Weights of a small mixture-of-experts language model, trained from scratch on English Wikipedia: width 512, a softmax router.
Below are experts of layer 5 (counted from 0) of a mixture-of-experts language model. Rows are named router (the router's row for the expert), gate (a neuron's input weights, with its number), up (a neuron's input weights, with its number), down (a neuron's output weights, with its number) and show model dimensions 384-511. Each number is 128 + 24 x the weight over its row's rms, rounded and kept within 0 to 255. Numbers have three digits each.
After each expert's rows: "comes before" lists some tokens at least twice as common just after its tokens as in all text; "comes after" lists some tokens at least twice as common just before its tokens as in all text. This comes from a sample of Wikipedia text that the model never trained on. Tokens count by the router's weight.

# expert 29
router:105103156105143097133109126055096144137160178075134144122157135171135178155111122134126141106078138163107110169131120130127135110107126153141100080191130141082115152110138128113123120131158115146140169126112107130095125109167163138102105089111102101164116080156153098142097156122094123163114136157098167143112131129120138122143124111106136094109106141157131105118119148158145104138122
gate1:148136161116160125098096166202121142138136096172164078146142138133118147114154104113157120129133144109145103113190142157097110124179127090125166106120155129134171116121158140132102146138114168138104140155105093133125145115135140175151118111132172119096148113130142150137137089137129106116090127118148156184166127137147100133116089131107085113163106132114142132138113127138181196177107
up1:090124180135123121140106114133089144114147119181168116115126090148121129156139141144127102079118128119177152138133140136170140130194097094151184118146150170126162120125160129149115149154084149104122151159134100155132136105162123106116124114125131113137131072128159122122093119089139120136087150135131140175152133101132101135124077128092108136094145102116154126151107131128128119121091
down1:110171141107121131113134155153139128117098108106126093110135127078168117117069116123136131122144131154113166079138132120151149100133114153096104140116125094113078118157100112142111093120119171159117132143093166124138134120161108124126130156137137115132133127177095083080125124149139100088151137107121128082130133139117164118108154125148115100130122104119101093102115120134160147140110
gate2:152151101111078097153137188117088179137132126102149171172131110110121093165175118132134112101152122116112117124112132126132156131136125101079116093116137123118104156090142156150163157093167142121130101159114121134132115137090081150161101122102157138081143126099137125176090133136179129084129124122168143099128118123083123106133140118127154139088095102144155092082136160130148120118135
up2:157123131140091090131122148120121153134126094116135172135106107142126122155171156119136080107153130112130113134125140127138151125151127125073123094102130138138096138109126152120134191117170134123110121129141175136115118131106087108156096110104126117094113140118124143178119157137170140111142131106150136111136175116095128130134165137105146146112110134140145117080150165127142135102117
down2:120143118144097127089135107114117170138136071146129148141108118126112119123106086185111157119127125137145125138094094162123150092113127144120135116125144137157145131157099082140141128144142115109114109120103135092135121133135129117130140150093161140182110109191171118129104100107129156202167144146131106118116145072102123111110199134100139141127075151154152084126135156165129126101114
comes before: ",", " of", " and", ".", ".\n\n", " in"
comes after: " the", " of", " in", " The", " New", "'s"

# expert 18
router:176125141097135137094134118094132121139127165143119161106119106140091141104114092112116114103123145116174139114121107140131077157109142107124145082104083144074145156125113187135116145118094120126124165120147156099093138067098079157161099118158103147147126113098130147112119171127150122130169113172131126147077164115145154135155131091120151147102111125164094108127114143111144129157107
gate1:079117103153132084156112118122132119169160165117108140143110126120134105099119134136105116119181101117128136121088114156105139101139173118119122165117132124164109123114122121119099191130106102131118134114159122159141147118099096110156119143156115131161175147108120116090103122135179128116113147101121144145168149144127126111123117131124118142113095126095119169144143138107117188121075
up1:148121127144129161146149149141133121124152140144121091125105122139136097177107122133077135094097157098158152157124160115135152084114139124120091126137089126130151184156109116131148149135174088138137153134126105134090115138119156117107126133123133201106100097183146180099145153117110119091157110106115123136121120110154072097099126114101123112099104127160135106123152103106110119112146
down1:125099118134125115109136150143134124160131152128141089167134116082141139133062203120127118111172118167129123161139154119138198101130149126145184133086142115107129102147096141134109143122121142151118137101096136108102136115110166119164110152166107110140096156156182122124147132123143105123142165141090105109116124096156102146132111111082155124115126116126112130168138154127139144190123
gate2:102081091148137107156102161131112120138106121177104136130123101080134125159153098150156114105123104121150173111072110114123145127185115137104084135105144145156118125123102154150106117174130101150107137135161120116139097141146130113126106145106134138109132156093135158134162129145142126150147153105101127128159138131178098130136145138116178134095131132112166116110138134112145101120109
up2:139148151107100125114149100138150120127158119102166098127156148160123117092131187126102144156142165123124081143212123116130142140089129127144167139136083111159123119122122117085144120120129139113179128112082121148126157122154126148134145075154134114133108106140137116167101111107087116127129129156147131132097095101099153097154127170168078141173138138146124141132107145135135144163158
down2:108126101140139149133125125144107118111181113116141124114138100129159149110120136114135151093075120165138126106091124131083059107140133137172078137119119117121144125128166080143126105118158103093115125095088120128120177151140159141105169136106120139124130141116134155139111114126127141111146144137119171119144130146123097113113127108157079153128145120152167147105131114106164154123137
comes before: "0", "′", "9", "–", "5", "6"
comes after: "2", "1", "0", "3", "4", "5"

# expert 33
router:116084135143126135191149113075158121143146127123152135141135143147079113139113123122067127121120123107128127154123111129146149136083129123150107125131141150123141166137066107127110137135173074164136130119142140122131123085149150146136091124100118112128127135148167097129141154145120141142085173166096142128130131117107115121124099161113088150140072153128145118118146079105173090092114
gate0:122192117165139122172135117146104109138125149103133105124114089165138169132113156128134126131109137132104144119082109055154126104147112130129131106180151154096129104138167128109179151109118123128123122112117130132131144134116134091112121172102132100140171096115142081141170171146128119108121114134145153164137117133137122163099113070115136124137135178123148150137118120113150090088096
up0:170122136062130144110116144134121149125150070116143176098123154125091153116160094121145111127123125124128103106143122125097104104068096147117109174140121121099159167128117116168125143113137095174122136145128100071155150140130146140135125079159105129124101137120149150143124131116110092156149153120170107116153121104131138120148135138148130082113100142182112119097146136132135115173129
down0:072073133177115102158142140136121117138158157113120158162108121183117144151078143091127155077122156124196089137102122131138180103158086129137109112129125140149157133177141152123101145138131111106170149147128154154177159097111105139075105088135129094132077129134131129140122112169148148101093108193083125138113096143107121108111115115150136149116113139127129134136149117101149078094144
gate1:129128142117080145144118115136075146157128101108127122114125098082108143116106174153140114143160071118154120133131156145124122145109080142096128148090116126111109070113167146094133138153120159180107117161141135138145123112162134112093135118162132113102127126110126119124102083133142156136178114128153085192122136152136091121153152179140105109138131151141147091118130136089117153141133
up1:130139121134172116116152152129170090122145151151164144140149150159115097108147124069115136157088178134133136109082105095118140118149174140156134100147146127149121162150100119131131136094144129090139123074117120102118140134110131157184131133096137108124134141139111156157144160114103105109104138119089173077121102141121146119124133100118163142120117114134137192152129122179117137110113
down1:104112110109129118093117149119105137127161129146128109121100144142112120109137156078149114163142169140190160120118111087102172106144107132142114120135142151174058141113117137166119137115104106140128136132146160166101106129090120123158118141156046158167149132122140106124132109144142159171054142102108124141136091151089120106135142125161127117137119033121088152117112151120109085154170
comes before: " of", " to", " and", " in", " that", " for"
comes after: " the", ",", " a", " and", " for", " The"

# expert 25
router:163167122109150103108116112178116146162161116151129094114135104160169158058149125135090136109125157137135133134127119145152161170136117137127167127171099107139162115124136115159149151117102130123115118082122174139141131132103124173146145120143135138168147129125135158119107105140074113151122097133152097126111164186127130149147168122137108091142125104135078183154098154101127159163118
gate0:188079118144148139140111138152148118109140119137104108144163108079117128138144147120129154147123162100107106100117139124112145145116098130141101137128108122136107152081088072118157082169135080164136184162140117135134146162111144120143105149153135094132124169132141127095163117118152142172086132133126154096134125131154099103208098140136162122129164143137097173110139122135114105120111
up0:066161128108115132125170106096112102151150115114159138106096137133168116116099102125137119126111083144135091143131123116115097132123143117110142119127159169123159115168137176136095154108138159129119087109108145099103133111157134150096090080120143137105161072105126135176123118113084110114165171127115098150127125147100141141087141124117103139136139114126160119133120112120160133135125
down0:152078123129165119137140113147088069123169078157175116126104121083113138124159146128134123146100155174091097076126121115141148159153075125104093136150150098135105132114168140133156118136133157078163152148158132116100109123099076205146145132100176112123132133114157123137089154117096131101098050095106115151145120187123138122141128110148125119102155083085128097130133127132129114153143
gate1:097131133142164143149076133172131106090140076156133095152139128092130131154120111116121163118122133146157150067103152091153135085123120117139166129165117122158102130151122142099129134143114112124132182117176139159146185120138143162134137133150139137119120105143165130121089079122084123086155089164120151169129118141151097126119142138139146109085138098111095099155146153124147108120108
up1:140096108176115142143153132136074149139157129127108129142137079110109143150173128101149125073112112129154135073153105152111135139154107126173096155111160127152101146141107159117181125133116087121096142125136151147159189124142120134145095191133122102147088156111126122107120164124132130180100126108101147137122122117139137144169107121137155136127095147095175155099131142156105146151127
down1:106146151140116131129121153096171142098109149104110133132139200142144108173139127149121139099104109099139121134133118137122179167126138141132159142134134150132112126102107111153116146118104125139061132123113113105136157116128140172092125109150132135100142142136151109111143125117157139140080156136137144075157159099150156166148140113114134116110113120179076139151113119149147163117097
comes before: "0", " |", "9", "–", "5", "1"
comes after: " ", "1", "–", "2", "3", "6"

# expert 6
router:142164114141131095074151121157097132149142134146170105112095117153135136124110167165154140124134132146118103123091148119149142142161144172113110111150094108103116107110131153114096108101097115091103123139101143142104106090120152113164113118119146103151132125107136103111117126149107139124136143133155105136104161102144165113114155154171154114089141096148120129118124127113111139178118
gate1:193140140136137179110138114168147133164162097119109164096093093119091141113081153110084152097058129150128095170124131127125117102084125157125100130103103163066105131111091093174147139096142134121139124110158155117135116121136156138120112115116192135094133156129157145095104131138118123086133106123123137111120111133124122115126148119141121116083181136100086145094110130121125079093115
up1:072115118099116070129107131078127157115102144155142079164153172138141112154170088148172079154186137136130158127145103127135149152159129111153122121155134126160159127104196158061105133167097111152131118129093103146109111124142109153117131109118078113147119132086097120152140136112117130113128148144139122153163142143117127117121134141098141150213097116178187114171128143130132151148140
down1:104129129125133147101130138098109131118102120143136116144136111137143148120128094113126179135094156095136136101141109167104137141148151087141127121127111147111103149117096104176134152106130125120159078172151144136142130055114144108114111173128131136153123080186120144158139101089105165155158120137142127163133127116132139154077137131144122100107130141088093113168151112146124101135152
gate2:114171118132087124136117139073123135127129157132164130135120147110113172172108125140146128129121127136102121116095116102104139145172122162175111129140134131110132098110169164108120183096119146095112106127095144141141130074152133136102164073108171097123136104111141129166087152166151126117142134124141141142095145138132090129130152136108162134102108172117185110116096130114129147108107
up2:076131114108153122110122156145102122171112103140133128127120128167145081121138129147125143137169147154106119131096116154112108130120171108100162105113086090150117124126123117118159099099132143124140130143152118092127139151094138132141163154179122142164099149095104112148145138123117115112118103110152131066158148107148145153111149116129104093141165096094110141141192126174115137111137
down2:101118101154171146123144089103127128119156142143121113109129141150191143131110155134154144141141122138131121116117125118128126146122119106140105099120134132102098126155092122113132169149159099130163111148119157117152121134106120122139108126161111130074103147173117081120102167128115130109105121103095142176116134095109152170110141089134143121140137140098101124098137149142144113114119
comes before: "0", "|", "9", "1", "2", "8"
comes after: " ", "2", " |\n", " (", "9", "\n"

# expert 3
router:102120091143113147124150111112100163122095115118120141123149084125113144134183107122111149134211095118127135125156151106155118139136151143170118113112137167109105137134144109134126151121139131120113137096115174099085114096149103120124122135114118122167147122176146140085139087120076150162143158156106147148138147092100143110105109107173100180101129167095158090086154161137117133102165
gate4:122130156120154106124110176163115124154110175160107118115108124136104138145093148137178144144138135107108160177106129144098110121165129129131127120130112166152120168139115149117094112153143118098089144127107129070172108126157159136151142149116084156131113111137107123104120123118107130115107097140113132105134153110135145166156138150098170123105138141134121158128133120171111115100126
up4:102134125143149121142140156105087161150109173130078142109103077173101145127108137109156150126125129152145142158111171120142120127181125093148134129115157124162089142105135133140080139119148119130086179115132150116144131107155105092096118158155104117141139105157103107123100110151109137109107112141087122134139142119152139184128122131096170133069125146146147137146135123152103109102130
down4:146154157134114074156113151139177129124140130158123105075120102155143155143170133120146116106111085146113127098117151133099136113102116116144139107171153123112130152143148109167118085103100101145110105155102141134150139103140117085099122118129123095116136151095122113137151151102145142167156148121128134091129142122105149100121109140094113101089126126138058168160122135149158118152077
gate5:144109156109105108112100103108129149084097168128150106137114098144123130161128122147116129125131104180122179117171111138136128146112100154168189170192159123144152125151119131141104145137160093164137142135158133159162085127099118119119131119134134135114123130159160106103138186112166123103088155163089163163151148125136110108188129073139104142153132142122116112127160130122104149150143
up5:102127124139160131122113140124103131185155116146143151119158128121114100085125170083166162083148170113159147138067110106133156115120132105111107099100127109129136133106079105140141102149107157120128102119102123113148123123176171121140158114143126131122159116146121142156155123138111140155124143088142137121112077101114146138100156159132169122121156127140116164116099112142137125091103
down5:125150107157095126082084135138147092090110144116118149117108138169127129103136121157120114115092179113133110143114164106135108157145105116156136119119160121092091143115096169152113176138147153136146123151056125090095150111172124128119125141126102155156119106133094108135137172155150099092116121133118110125147120124182124163114104160135129132148110087146092127143123116124107154166150
comes before: "1", "2", "0", "3", "4", ";"
comes after: " |", " U", " T", ";", "–", " S"

# expert 58
router:097171135158140114115139152113090163137088148178115143153095100117094144135108107151143116113124137090116146126137108112103155138111083123129141122197154147111119152109121143150118127133112145118124133124041098171125122077125124179108130083099108128131134114106130131132131115129105189119116134088134182131118099103187099116114123118149153124141095158123129082134091142136151160131104
gate0:124116113110113131128164099112086148114132112107115154125136145124174117138165134099131145102130151151123118126132129135148112156171122144114124151117151120109092057092125146143099140162117114096137138114159165168099127133169138127090155136076123109117096142097135099139118139153129147138123172138153146098118175157125112107127134098100063124150121117143133142112150097113154122142160
up0:144136166104143163134151134096169143149128136149118120142121109144117149136095148158130109132073075107111141151103126104104145095128133137165147105144119147120166164149114112121145123123169126152120122112087119100143152127114106146144097092167156117100122121133104150128130135100155119138122112146112099115094073101114136108171125144128128138156115147118106107129103147116134074129082
down0:123115158125147156156099128124149159099147105131079169174094159124142147131107085126138122088115143095157089101137105100127108135108148125138123140159129133139092133085148107148093118126147113152130133120163120180162125165115109089127163110103086093141108119087065095111130097162149130116127137111135141111116124174127098114131085093146082135121136121196142102134167149121075105179123
gate1:119141129114123124123097128107133141126114154142098091096100161135122106172101153101137100118071122131082113131116175130153148137156123106152124080138152142092096143125152142159149142131138145127087123127149140160167135118141171138086113085067124128168118149131129122127117085142089092125109123160162073156176144140108098125127129160127119109109121113102178091128144144124129136168092
up1:144128170111116151125135131116122112150129088119137150144123095135118130085142118107130159108158123127170141134131066143138111130113140097130112132126097131148124149110132130133097116132110113152149183143125141120088139138104120117139129160173147116114138126122094124129110113109068183117148091110118152131096136097147150128149139067144139100183148118128102180109145135154147083080160
down1:156149149141186115138089138148151079091162141128109169102131197091158141126119140124159114098112145136133112124115119157135141115111096149148165103126158124129086131135153105130143104147114125153086145123085128142096120098158165136119141065083112133162143107141101109097130117137104122121103088098093126114133165090127160125128144108111137104137134130169107112127119110152132104130143
comes before: " |", " |\n", "%", " (", " is", " was"
comes after: " |", ".", "6", "7", "3", "2"

# expert 49
router:138135110111122126109109132123108176105141128120122133149164103138124131100118061166145168128154140091088112123111091118127107128171142147189154125167133119119132133067128137143098178108107165148095155120129137135078138090123130095119124130133103105101144108119112136100105141150086102116142120116158111118174094107110131120121128114142129091125132145168090116158157155155128149114109
gate0:132108078182170139167121123112133150135161144129133128125167095121109134141096140163135092134082138083130174096096096086085154124159176135129113188109132155112115170112146139132114129133155115140117187105127127150130123153115126070151136127096144123142153115144106103131123112143112119154119153085119152132120126066103102124171087108099166140149140167119152117116191089126138099098102
up0:079141174131104112119144094088145113100124147124106109121107115114128158122144139085123067118169156132128152177158095130157086174129085153131137113125126087107132090124131119121084130063098168082098082141124168109139137080116138138088111148141118141130114169104143149112092120130144171121078094150122132152101087145148134105091117176139088118114133141150117137097114156144094113149175
down0:110128111083106098118113134156095113115134134139157116140117135112151098116163124103138143112153155092143147152166118097073102127130118109101126149150117145095092164118118110124130153135131129123116120127134090127141142146112133149144092109152106115141125088139059118134080110148130123128129160167161129178153106114102154181121138120143158131133127110153118133141117099113162154137142
gate1:136154110127098119133102154130110168147129128111128168155124090079113126124124097105113197127143105126126105097148127093132072118118108138121118163098159127110129136105149134115175144081126149120131112130149163118144074135157096153134116172096121103142132148133152093086121124119127154135170126147136162183144122113114188167117174126117154158148120128122123142101108127126110134076176
up1:224127135134134157137158150110141134165149122090116165117108090141082082102137099122136127094121110156135113124131117102117099141096139129132117135144156120140115130110112124109124130104073125117125104154151101109145109121146119180121111158109126150103128145146143109115160132132131131122185152132107184131111085141118141124095111107161144143117147136102126144140094110099128138101117
down1:138153140127104145144100120159135133102112108112118080130122090122096152126131140110180124159134094122105127090108149116107083141126124081113121115084144142158105083144124124061100140135113114167092111144111092129128149166136114137111167157081072124125086121105121138164100105121157165142110139160106152110109148107166124098096131133138098134110123087109119127130175134142146130133157
comes before: "0", "}", "9", "5", "3", "4"
comes after: " ", "^{", "°", "′", "_{", "+"

# expert 56
router:124122119135110131139155112153184139089140110126143178155143118120143088102132124182177114074099140114122155072139163088110094077137127129127126135106133144117124097125141119111165123178104074094122130120106103089135130160130150136124074134112139126152123091135146135100155123147104139150142087137121120094139162100184107130125106112163130088144132169139131168126135082165127123172109
gate0:103122134128151113143117092140121106097117119110131153100111131116126135140102112122154120162183163169106114122074141126125176093098129166138116138139115123149103110135151088093143081102117108134090160126154141137169153128165137113087147101135115150083100096142121161168127115135168144103136122135084133121127117147114103118088103136129140143151159140156115139142125124120105127098165
up0:058150169122127105129107125135109124091130164112122150125112133116148145141104109135131142157140162151151136124071161105161160082109150139110130160128114118165076119137087077104120090066117113136098130148133156115164109131156153126106145110127109166112120131160103138157117118106147100110140119124110099157098121177126108128092130150123150075098170146146069130134133126123143119109185
down0:152206136162130106132140106158140122083127110101141127088117140141130118145119132118137160123142133151140210103142147153129162156133143096148090156113124104066120144136085107118162117122128104118130135132150170119151149139131162183144129146080128103150136163142120147131096126140130174129119098139117086075106110119174169158149131127095117129124119138155163123131121141129151096130133
gate1:144121127120179117123114087109095108121090095166098128169120104111117113135129128151144109122107129119120115127135129147146099124144099130122112120155076114113172129128150150111115090152144187125137129146172153127096122114088152119131131101113107106160106127136119185147100162163102108157137118142103096149110090129089134129159103133114108142107200122140122124119153161143133136162148
up1:137128134129188130155112096129113110130085129136111142156111100129137098113143128142149112102135124134124129119121139144147093108130108127126091086143087099143130123147117125148132116155113190114139099157155152144107081132115168137114135108114117120150098149106147179163105190130138137142111130146112076132136090147108107144144134119105112139096174080142078158133143132153119135146145
down1:103114131146129137090166147105140120120135117134150070120113137133144112114152099154124158071137146123094120123183112131187143123097145117115149129159141136148150154118097144116106135125115132150115192085097132161134120154134136134125139157130128169109090111159129107130113113109107141158136118141129111102069151100130128070123139110168107101061114176112181112150083145142097146132146
comes before: " ", " a", " an", "See", " \"", "History"
comes after: ".\n\n", " |\n", " |\n\n", ")", "\n\n", " It"

# expert 14
router:104164102090130110133106160105089152134075138141078139145125134133156178144144084134127134107146128090117151102157095118141125152125166140118121104106043143108155121138156135114145148108110135116133152104101105128130135099101107104126139103121069134105117125145105071134101141161140107117099115137145132095178156088126202126107136078110127130113136153093123084117160130133148169130143
gate0:116114097156142084117101122130116111086128158143124145096118097180093094116096096128132134155135135118133108123103107095122093132116177104172091122089133111143119150148119134147090131177110136126130043126103098144104117150123105100090114089103111145135167143105150070109160083115123122131097126169123110159124113133123118155086114108136093134060131146065095111157110067107137126115129
up0:120153140100098163142146116136138129166141107104130139138170127153123136113147149185115134122130108145139128155114138176111120116176103169103138144163096139107128114133130143092135114106128135147142152140166206101117103122134188151161145114120112125136096133121150146113099181141130118129168113113137135142074126144103137139149174127154164126173135120189121171126116194134124150114131
down0:123108112137150124107112138122136131145138131113115132126160195118123128146150107153150156149111177138081161136173132088122145103136136105121125122103190104149146132135130111138145174115074128105165142076152125098139128075160116140136132118142193127124104147134112126121103107075157139139104130114141144132160103153110108151123159117137096169120113099140156113147131134150123120138094
gate1:111117149096176110100146122091128125128090138100127143101103148132135161121162133103110103144117117134052124130111102092116161137087127139105117138125133118140132140127115153179097119148130138136163166164141083159109145117128110151053102122130135115113185109156105103122100116118138141137098164087143141112146128159159135133124111124145143123127129112113082126145156133122121137127128
up1:139154103128118181121108098154116139138150120135133087143113105152140087115130124142129143092161200138176128140103134183118130134155153126141113132142129135082127132110156118104168135126118142103069090113135145092168062109113160117128120108098134152126082138086144138181128144167117086140193106137128114126110117144095065135142167154126118108114131131116151143151116136136139138147094
down1:107100124137121136136130160099084122163091113082162134120151107100114126154141113120103135148136090137153120152162115135134077148110104089089143168099118134106119219154123143128130097123090119172115152136098120094132075122129144166131106131134094148139101084136162121165110155199079161133094136168121132102123141116128112148056142093134135170157088169140097121148126116138076094082145
comes before: "0", "8", "9", "7", ".", "6"
comes after: "1", "2", "0", "3", "5", "4"

# expert 52
router:135098157077131140076104165124078110142106127140160135145155143145155106146148116139127117152132134139155108135168147149143129100158126136126112116137136172118153131109152137133124094106146156088120126098090110123192115144113124151137121138116135170113129146158129112148115153116110089085137130135171108126145098160140107115133138129095098106138118139142113141086108145179138143181103
gate0:163169114129110086156140130108110115129130146099069137177070114146141152149120084149117144116126159073098103158107147136130152118142133166141119092155172102073151128155147178165108130107132092140121112137107116124139092121072142107118114131147134132123112118157107149138115141154098098141174145123157175082114165172140130158096146109133144109139072116172110116113124136066124125121131
up0:126153149126137152127100108135100136122123072113118155133160134118147117131163176157132136145127123104152153103156125115153134107143126111094163166095108112140127102113129101070116137160151148095142158129118149139135121197143096134084140125144117095106126125112130131117138114104167163112153135148090093151154137079098156113141133143141105110133194150141133130152170094137122151129140
down0:159105107116101115126120149115109124115136151108139123112177123077139124113076148102138149096100133132103127130151106098136113100117137109131137135174155136153132098127149118126164145092147141128140122140100175096150184141148159109119175144133131100079129172122075139173116158153133094104110147148143100137195126122116091164193138135142118133146126138142123163099141152170132147145134
gate1:050126160140157081123104116110123141149187133129143102153087175142133126153099141133142192152133112143142131114116091105137170103152168111076119137183089102128092124117143087130145148129127124061147147097135098126157132155125171109092142122145143118124108112104095076166123148111147148111104128151118149151129139133146162149137127116097171133145117117098099124136172095145153095113122
up1:136160104144128116139106138172146102093121148113133121117114132123120103125139110084156128151127117105122155088120147080156124102102161190132105135107147145102181120159136124099153125144113106163125100165133137113133126117134099090109087144098165140116115116162094162100110087179113129121192142134134115124096164114106142149129145112119127127111146131158146132127106145110094115115130
down1:138090123113082148150127134151110130073177163124137091088167106123152116145097128132125119114095127120132103145140106123113153152145162128153174100077113128154150132109120159151147126147122146110142130099159119197118125114170087119134109092136138135145137088125158117136144120135167102131173136128104136096155120124130145108175121134158130123157113150152145167128137138131145148152147
comes before: "8", "9", "7", "6", "0", "5"
comes after: "9", ".", "8", " However", " however", "s"

# expert 19
router:131132130087137125079118134142117133145125152118123104134128141059137127105143117158122153111154124152132079103137156148108126141104167109118134121156140145118115143150114142131097127152117113100098111131109167071107130169119160121142118109132194137129117148136139121141185154146160126102154130124145111119183145116160107135116132139116153158128128115162152148131118101097152103146097
gate1:161108134140125125139095076166127096106125109161125150128118116160101091170128123105091101102068155150139132128166127133159082126108092124167139091104126116095145119165104097152144084138165109117146143080162159067111177105101150120104107128109097149147104147145152164123127105124128126127118095138135103104137124079150119159126149118112091117133130114103152139101117143067119102144127
up1:177119154155134140148114100145107106056111104136130140109125107186138098195145139111119127078090148142098138120139166122150087100097092139158139081137141105123156119153089096140106097156146097102130151095132161093118172129124153117128110124088129160116109120146154142100124124128150156115137095150088123110128166098140132173126136132093110135123139094123129155123103128083121121130143
down1:130158161106143132174136137139166151121121142123140129088122125164116113137096111136113170193123172127134099095137126104142137130109115139144122145116169068186140123136156137131095161129110132124168086133142120153112126106076118147134157125177093101083103119115115153101072088166160133114125156112071092136117098190126141094156118168127135103123160133110103165135146068107102085100109
gate2:111148108180109117140105122145141151075124122110118114140146124129142152138125114113128116124160122139150152125124145104124157138152143145157181127096157111091099138123112112121152125108079117134126125109131139140167130129137125089149124121139121134148162126106152107143131135119156131059123165133103163103134132080154076123153106131119152136134066146108141173138139136123074103130087
up2:094130129144130094141137151148134076113082143141148157157080162139143142111163131144135096103128155140106167120075114129111112066069180128125130149088076134163146101156140130134148164142158157108130178099141129110136144126127111118127163127132124105099124123082140113138112103152135173110149126146145117149125148142148122150143105170133135106119132122143148132101136115129131158101133
down2:135128159159128124172131107145151121123126141152127096146133091141121112084110155137141109103145120150133166162177130162156108170095097138147149160124086121140150126182143111121111100110145106106095174132145158136101150119111137153106134124085121096123161163147160102096109128135127072133145138149129158115160140126154150146137111124140149122121133083097118097111111150105165164126139
comes before: "-", "\n", ":", "==\n", " ", "|"
comes after: "==", " |\n", "-", "\n", "\n\n", "See"

# expert 15
router:146184113151172148099136137170102126148158118103155108113126161099139124114141104082159133100157173096130123131155118133174093125115136098139120111122131095100133096087141135152118100093098132086135137160110082150141137167140137146106097103099149160123126110134119167155130117137121114093153131117114149089116136140134108138121132102129104104178108134139154138107098102155120115152126
gate0:134118183136135153131099148135150121145072118141107089094177105108124112129116132102123115145139129118118102157148173122093163173112151137113097118097143125131120172136108121155118133122100134143124111144144135111126156123111123137138190088141114098155132112149103090114155146138100107120153137134132106116145127120167155107102173138138153127137136066128128156168131137158115130132111
up0:119128069132130068139149148109121139167148183104122163144094133159106167099131131139111141135136129127126145111118112129118099077136118136157140137137118131151170102127151121107139142096148120135125134105123129147147110107131157134095098159123148148151121139097123172165105119106172167128106110098126130139129143162087124117181115126102127143136092158129135130095126126121106131106165
down0:142140149153127126161124142106130090151123105141100137164115132137132119140127120097110148129129124112137122138121128118104103139162111167132062144113155108140094104096186173121135181154131127144190104178101126128133128113188090131109161157105160114144116143099142147112172179096101133114092065102154130121153103175122124131135135145157094155096124142129144122177135138148087152150150
gate1:097142118122120097136120127132117149142086134153128129142186109135125125113134134171129113121139128098124109104097125161056138159108166109126094113141131125102132135061129119135170100148135123118126112112129171150160117114102125119114144134116090154142159122110130111143118136088143122102135122127130123124110140128148110137076149127130131109128147124104135134187123111143116145136113
up1:125160126086150112124118145145131159182102113123164108129158112132126151128099120142158115163089168127166151122110139147082129100103155109093109088160094129091149113126163128165112131155121141144155153112118133100107060120072139113082116144145130137131174125159132109122156156113145094128133085140118140179120126146143128151108140144113121105114131090112113113104128140135107119119115
down1:164138106125167107102138136135145171183129101134132139138103142110102156170118143153164136106079098104085166158123103147136165082116168124091142067132135132123149150099132171138099132148130125141121139129151153104104123163119170186088103134170153150120116080138108111109115146112138145116154126158149162078100156112125143140117102122084148096128147166163136147124104122170121131089115
comes before: " ", " .", " \"", " +", " which", " −"
comes after: "0", "5", "6", "3", "4", "7"

# expert 55
router:125125135084099158166150107111099125144118183151121128138114134110125149119134115148116136128102143107128120135120105158129139112160131105163151086132119136118114146116143145115126140136163125108150132094115163119111119115081127139118174117118133143128115088107159159174140146068090137094103080147144089127105126156082113108113135118123146101122126164174105116131134169141170109098136
gate0:141134128117104132088138195169122135115154144144104131139108072119129156084118091086113121111138125158145150150127135130137142142142125125142152058138116125164157141088129155161087131109099116103134168085100100164127164077102144123133155131137155108122160120142111132114136150148094131123140109107127086093094166162093115106089163098160150133152051141088111137144130107125117121112175
up0:168126129103177185117107141154168089129174136101131071117142115119176137126125099107106105122150164130118136120147114101097178171125136097161093106124132155105143138122123146154128068122096109104133170111091081123145193117111130130175113119144123118112146113156098150119134098115095108145140101085115109094103130160153091095132129142148132140145156120130142134148105147122108166143102
down0:183177122096119119126137158146118090107133162141132135131120163089140163093116136124122171126109131135163156105105168166144120151068163124119140154106131135151126110120109155129128085101122137147137133085112114126113136123108149100120142123132107109127095131120113089107133125102130117152131127094178126131103172137135180115164116084168135165112149167118125101149055122142125120140143
gate1:135114121134150134141169138094092132150142172063138188078135140148130100125131141083076124122150138100112103178106121128081125120115132138127116132139172160141167162151154110148085138125111116133146103093154151151127145145142087148109112119167109142124114122126107120181118161176127131134117168128152130121160137166109123118146100125126140128092112139144122159110123136092135142121149
up1:180118121135136124152123143098113134120100165131125099097128117161188095151069140113136108128083191136076149132121107128099140147138196104117125142141108115163137157165128175109175139101145131142108085113075137165067132110085118108111133158138118189123111109145149124126117106140091087126093135156106106082105143137141133151167117127136162145126125154119118128109143098109108078119131
down1:151173089115137181105153138085109181102141086166138135160076141066099115149148118128145142110110104159148135115080168110133148152115180138087124153118129083157133114104137091112118160105161118106120149129143151118136105129159116171113149148139134119119134134131137111094156155114125130150142144150148194157097114148117142118158139122150104144120151169130151098104094108156124115119104
comes before: ",", " |", "–", ".", ")", "\n"
comes after: "0", "8", "9", "1", "7", "6"